Experts of a small language model.
Size: width 512, 113M parameters.
Experts: 16 experts in each of 8 layers, 336 SwiGLU neurons an expert, 2 picks a token, a softmax router.
Below are experts of layer 5 (counted from 0) of a mixture-of-experts language model. Rows are named gate (a neuron's input weights, with its number), up (a neuron's input weights, with its number), down (a neuron's output weights, with its number) and show model dimensions 320-383. Each number is 128 + 32 x the weight over its row's rms, rounded and kept within 0 to 255. Numbers have three digits each.
Before each expert's rows: a language model's description of what the expert responds to; "gets" lists some tokens that make up at least twice as much of what it gets as of all text. This comes from a sample of Wikipedia text that the model never trained on. Tokens count by the router's weight.

# expert 13
What it handles: Commas, and, or, but, as, including and similar list or clause joiners between items, names and clauses in prose and tables.
gets: ",", " and", " as", "),", ";", " or"
gate0:125121098142057138138145124129119157156113222159205097158146100119121125219119166123152132179139168100109073177197122111144109163133154111127085182135109146118115088090158089198173135094135157
up0:110115172052183104122071079128135127126142146128122144203077114149120067099140166049140114115137185175102135088140157165078168131116095107097135176187138128077125087164078122099102092091146079
down0:128116104165116059147148121140126182137146144127104147069175066095144130173077145107117134114115097097091128109107108125144132128148150123102109182188080169168102112157166143158115116153153141
gate1:160168100136124100159085150113135120109138125177083117167125063153150151076106088115119138152113202149118126094175094138182140174102158080078179137137076153123153124127137139158149112174103131
up1:154128089101108126134101070093156091141100106129092127133146145161156118110066118104090136178160135138147116119108133116144154142161122145122187150093109177113110232153115100213114179097132118
down1:089145097161091146118085127117166102095132163154119134159107155129088093103122136167137122088110121173117122134095098155086131130141147175094168146163130091139090099145126122113128141118101105

# expert 3
What it handles: Pipe separators in sports and statistics tables, sentence-final periods, semicolons and degree, minute and second marks in coordinates.
gets: " |", ".", "–", ";", ":", "°"
gate0:140112143158143144102137142173146103165123144120116105090143175101120180204137128161130064097107122198125113123130070123103154075138095122062187115139106141159154168152160094101188100122090105
up0:097089121090117108144082092125132086145079116152132112153114180114119125159113130100085125129138123104184148181109152159112135131124157066103197119119120133159154139120163126129133115151083096
down0:126096081176083103155118100182124112156162093150102154122142182147150122148152136088126229110151119121118112124107152181094134121062108161128129121175130137125127143117153122114159181144096120
gate1:160110157139132110125108141155144116125148174151149124093125132103120132106109094160140126183181149159091201120118156090136126131113155149137172150152149065106087135052125184155137093101185129
up1:119126104142098151134127123065138109155098146182039126148157124153154090120124097182139133087084140099062174156087115201154179115101111128047163102153112046153111125170132118116102151173113207
down1:174100117142147123177174150098119161078111126151129170111149100144165084095098134184129121147097130103074161104182066118165106116181103164153181112141108130137149103113157094121087091159185154

# expert 0
What it handles: Prepositions such as of, in, at, for, from, on, plus some articles, introducing a following noun phrase, e.g. "in the village".
gets: " of", " in", " the", " for", " on", " at"
gate0:106127117123115135109108076091103144075139133084126136108087111156123094160159176155113151182067120141150157124119188122118128151115109127118101129142125082142135178124156149146101105107105070
up0:111097122142183131140177141144143117129088169146150062137174084159160156153139139131174144064073136125148140185154120046133145133123121122152126135134099144154129186126140141108105160164131163
down0:145148123148158134149124143157088141134114188170172160134062122168154160116172097160105098096125100123120201175165131119159108092129099133108154134088136124127106123117126147145057126167145126
gate1:199049115108091154131146142073189133080136126081154132185153059132187118111136107126140088155186142153171090095132132051106136106162129130125157163122139138154152075170110116126093176148194169
up1:139149169140120149156118099197129113155173151108115141123124155116098152186131164151155115190126131128173134165126118091151078120061130156096061159136126129079098134141144191159153162152094091
down1:140137151137120109128133108105179147080172066088148123099073147131141143141128144086106146156113086119097119088060197091116124149112151118180090146160092129171135116190135129099164149058155094

# expert 10
What it handles: Opening quotes and parentheses, hyphens in compounds (peer-reviewed) and en dashes in score or year ranges (1916–2011).
gets: "-", " (", " \"", "–", "|", "/"
gate0:121198080166133102092105156156151158118150152065092113110113113139134117126065136146144124109107080110072128149157136131181120132083160116125121094122094085125095174157118126193169069113161178
up0:109204111109166151109163151145150110132166148106110153146132091122111134092100117135107068105121116135141121093070132112155128125046137099132164147184111112144157121088145088111114131063138111
down0:140169167104142147117103146140164129137123134108170156139161040108122133096116070089097075133120133105056115118154118126069156081079127132107119140152146169083148171152063081159106058147138133
gate1:107191134050166062149155091096132097128140127126118085143095071167155113100127107178164129120138148136141110101087096136177168143100103145157115113121151104157143163100182158096118122183078107
up1:089130113087090106110053102107126170089098149173172150103154130120130054116126134101142129092064171104128110172196157164135152105169070159130196132090139096151179125162168171127120148104123127
down1:089162120105139118133121065157106171153092136122074116113062135081157112156210050130099150078192090097160135139147107083102145145100119117119139135080132192126065099144127168090115137125143114

# expert 8
What it handles: Articles and possessives (the, a, his, their, its) and ordinals like second, third, final before nouns in running prose.
gets: " the", " a", "'s", " The", " his", " an"
gate0:193083149149149167149073157130088127122112201086156140103191110174126125151124115139117159089152148141156090116106138131093174178122144104107114091157111062093171105122063149108164156082110112
up0:125089082103062119091082108168131081106143182123104120140169198131085125080100151117114118111141083129130139091118133144193162157086134111172148074114119136113126102164179104125090102096153113
down0:160130088072145109158138106115094117182114170088123115164169120074122110139112060141167101163134073131129125143091171154143101131129115166100143165083123112184142130104130130102200086094134121
gate1:053175189141095126078139084111175122115102130150100063127090212112077150124132147136205117098078150163155154155093129183132161150137137109083141115185179077136166114150140097093161101122102124
up1:111104061091132140131172081110105104133119119179172160094088113119153163158121189198159114141158132147128139142128140125120118093107080121130079174121172152135135106066143077150147072225097129
down1:165110144084155129197131116130162095202171111149138110110084137121097139130168068141169083137149145113098148158171149151165113164137206121096037140158180089131161161062101105118058133167142088

# expert 6
What it handles: Line breaks, especially those ending table rows, sentences or section titles, plus heading equals signs and table pipes, e.g. "==", "===".
gets: "\n", "==", "|", "===", ".", " ="
gate0:133093119109079113141148121125068167127150185182121148157172125140154048101087111114146123121083098092115127055129127129168122111144162132118102116130130116148109106078181112133125116156120084
up0:161122115106112114072158135110133164092178118125198134137142112107082108155172138162116136156126193078126140087146108138132127091133158085138099052169148130175116129098097168066108150110123119
down0:100113129201097123103086177127125117133116091106141090102142099092112115179140103121079145175100096116082113095167158067143141141070172133086159185107130124120148148110175128085167152160148120
gate1:130191180095154136193109130166102155106105155097098101169153161146124109103152131117122105154079095088109150126125070124192135151086152116157105079093130142143094121096160137190153152148110122
up1:098148149105122123143237100096134161136123167083173140163101138068154137153184163143190111109117118127116130141124118173153123170131204056166145142195173163123102158150199097121162154155159112
down1:071126079153089158096084104114134093113114110117107093135157142113163141129119153133167158113154122161162162132137158165124064181116113073116114081171197101104139087144069133195131079119122118

# expert 1
What it handles: Auxiliaries, negations and pronouns in running prose, such as was, is, had, not, never, can, she.
gets: " was", " is", " to", " he", " were", " are"
gate0:150084109148069145172161163194084131072135072068139149117114199084094155098111122183122061122142096093136137089168080124126156127139170116066167143150139112109089118133152146118085111143164099
up0:143113173123037117164141102151176115042092107102124088077109175212125158095082175167139148138147108170174141186136118212196120103107134155105120186193141118161088116137171145139132180048087151
down0:111145169083169191137149117135142076143138204147177098167161184123114122109109110151126121098142154162106134163200167114130129073198071116157159168145091058178138122133067125119151108171140082
gate1:133149103169112094177114102084144135194102127037097149148087147150101153119144157158130146117135175207106100171147070148152125111182126155139065178043157118077119120151173123118178143096168133
up1:146113146121153129124122163087129166085118071052158107097170087183083163093142180168115107139122099104081107112113076070111142117091123149118158167087121102077099097120085105159118129174186068
down1:127157126135125109139133081154124077125122219150057120077117078130095111130132130120142110113106113098173168140141172113118146164152123111133119127111128148130103153081086138136090169170067127

# expert 7
What it handles: Month names, day numbers and small numerals in dates, times, scores and table cells, such as October 19, 26, 14–0.
gets: " 1", " 2", " 3", " 4", " 6", " 5"
gate0:162122139136092080143137107108116015151125111067143149108095129084146086164134108123093117151119149129074124070114132164107133161108095105099148097134146107079096113159066167096116156104123132
up0:118181176090154124085193137083079197175090155152139126130075137175086169179124080113156139103120096095168166141091122096122117088054122125104153157133149136125124112191164152060162136103146123
down0:139061144096158144080149127130123182107161142119097115178130065141181109107091052198093246118202149095132096045138127098115157150185121074111168092122099211117148124089145097120146121140137107
gate1:196147155107059072080060181195138141075157126156121149156138143150120137112129145114139182138049138111149108095114150105075095048115154130135129110150145121167101074170130092125073155065161151
up1:148137108096115168109167150154144092154113142096139157139105107143105171188097162130154080162118134102084130081091159177058115141079225187144181098099127104081100114077090134082140106156158116
down1:171097161120122100124116133209170114109150128100101161161112121147105160130055059106182131146122165112132127112097044124166108119132096181133181100075133171155120162165139177182138173132137065

# expert 14
What it handles: Single capital letters or short first pieces starting names and titles after pipes, quotes or brackets, e.g. D in "She Dances", U.S., v.
gets: " ", " B", " D", " 0", " K", " L"
gate0:145184160113178127151120123057136157145160167144122075082099145132156162153089116137132122154169138097095109092136088132101090117161157143129098138172123104125070111113131137147172112129163127
up0:101144115219055136158081133134134141174171145076081144066040141108168187141164125120077092193132148128122100083104148064134101143130082166192149072176138133091133115132158111160100163104155070
down0:154162147147094123181114126170164173092133122115149145120133075147142046135085102083187114127144094117094123098085132095121150126139153104171137108155130157186159121129151109138163108139130095
gate1:063120118145147112118108090173149131112124160135139128157108183076147138107148149117149119089127115131087174110177127129119177142097140094156204052155139110100107115098050159139158147151129166
up1:101129105147123134176176123100117125150135081151154096116163176112092115101143121109116075136141190147122113130062168163231092147098149184132128134050135139130118126118117073123170120120077162
down1:126160092104127114136117173076165168104132121112107093128127110170122158140168113102125101137165114100135161157158174125134151079093172074098154039062132082182165119100111099112137097083124156

# expert 2
What it handles: Country, state and city names ending an address or place phrase (States, California, France), plus closing parentheses, percent signs, quotes and units.
gets: ")", "%", "\"", " States", "i", " County"
gate0:133142074107150129146136134107148149073176100110049048096115163142124134139162157106166115065175131141122143110142213123068136167092070193134174101157176135064125120149113120156071183087108158
up0:152158124152130157133113065131127134144124088130096114165124171103128145093124127201100154126133168103123139077125171077122158141114132100137054142152140151137093143147123161154118143093148146
down0:091139132180124109096133175103124137146125124139125124168082146134165120150153138140124100106160146069156103094140114171177108139161140152129138132090084113135130114159104133092131111106138129
gate1:129117133147122137148142116155145125129103136098103114134108117159134159141075100150186102130117098150107145134141169160091176091064115113135170090145154089114149097136060129138191115131132123
up1:119140048118142143111121139080170119108114153072111149141170137057149103060140190118136118114101125044162117099153183162112108131079145112142154134122179140157140141133075143169106112068122095
down1:095144164156090082078154105124104108115123135088119093140128120166122131115134139078134107130103090154106082102116114135133139155146117118079190141133124156155139163142141139119066119117151155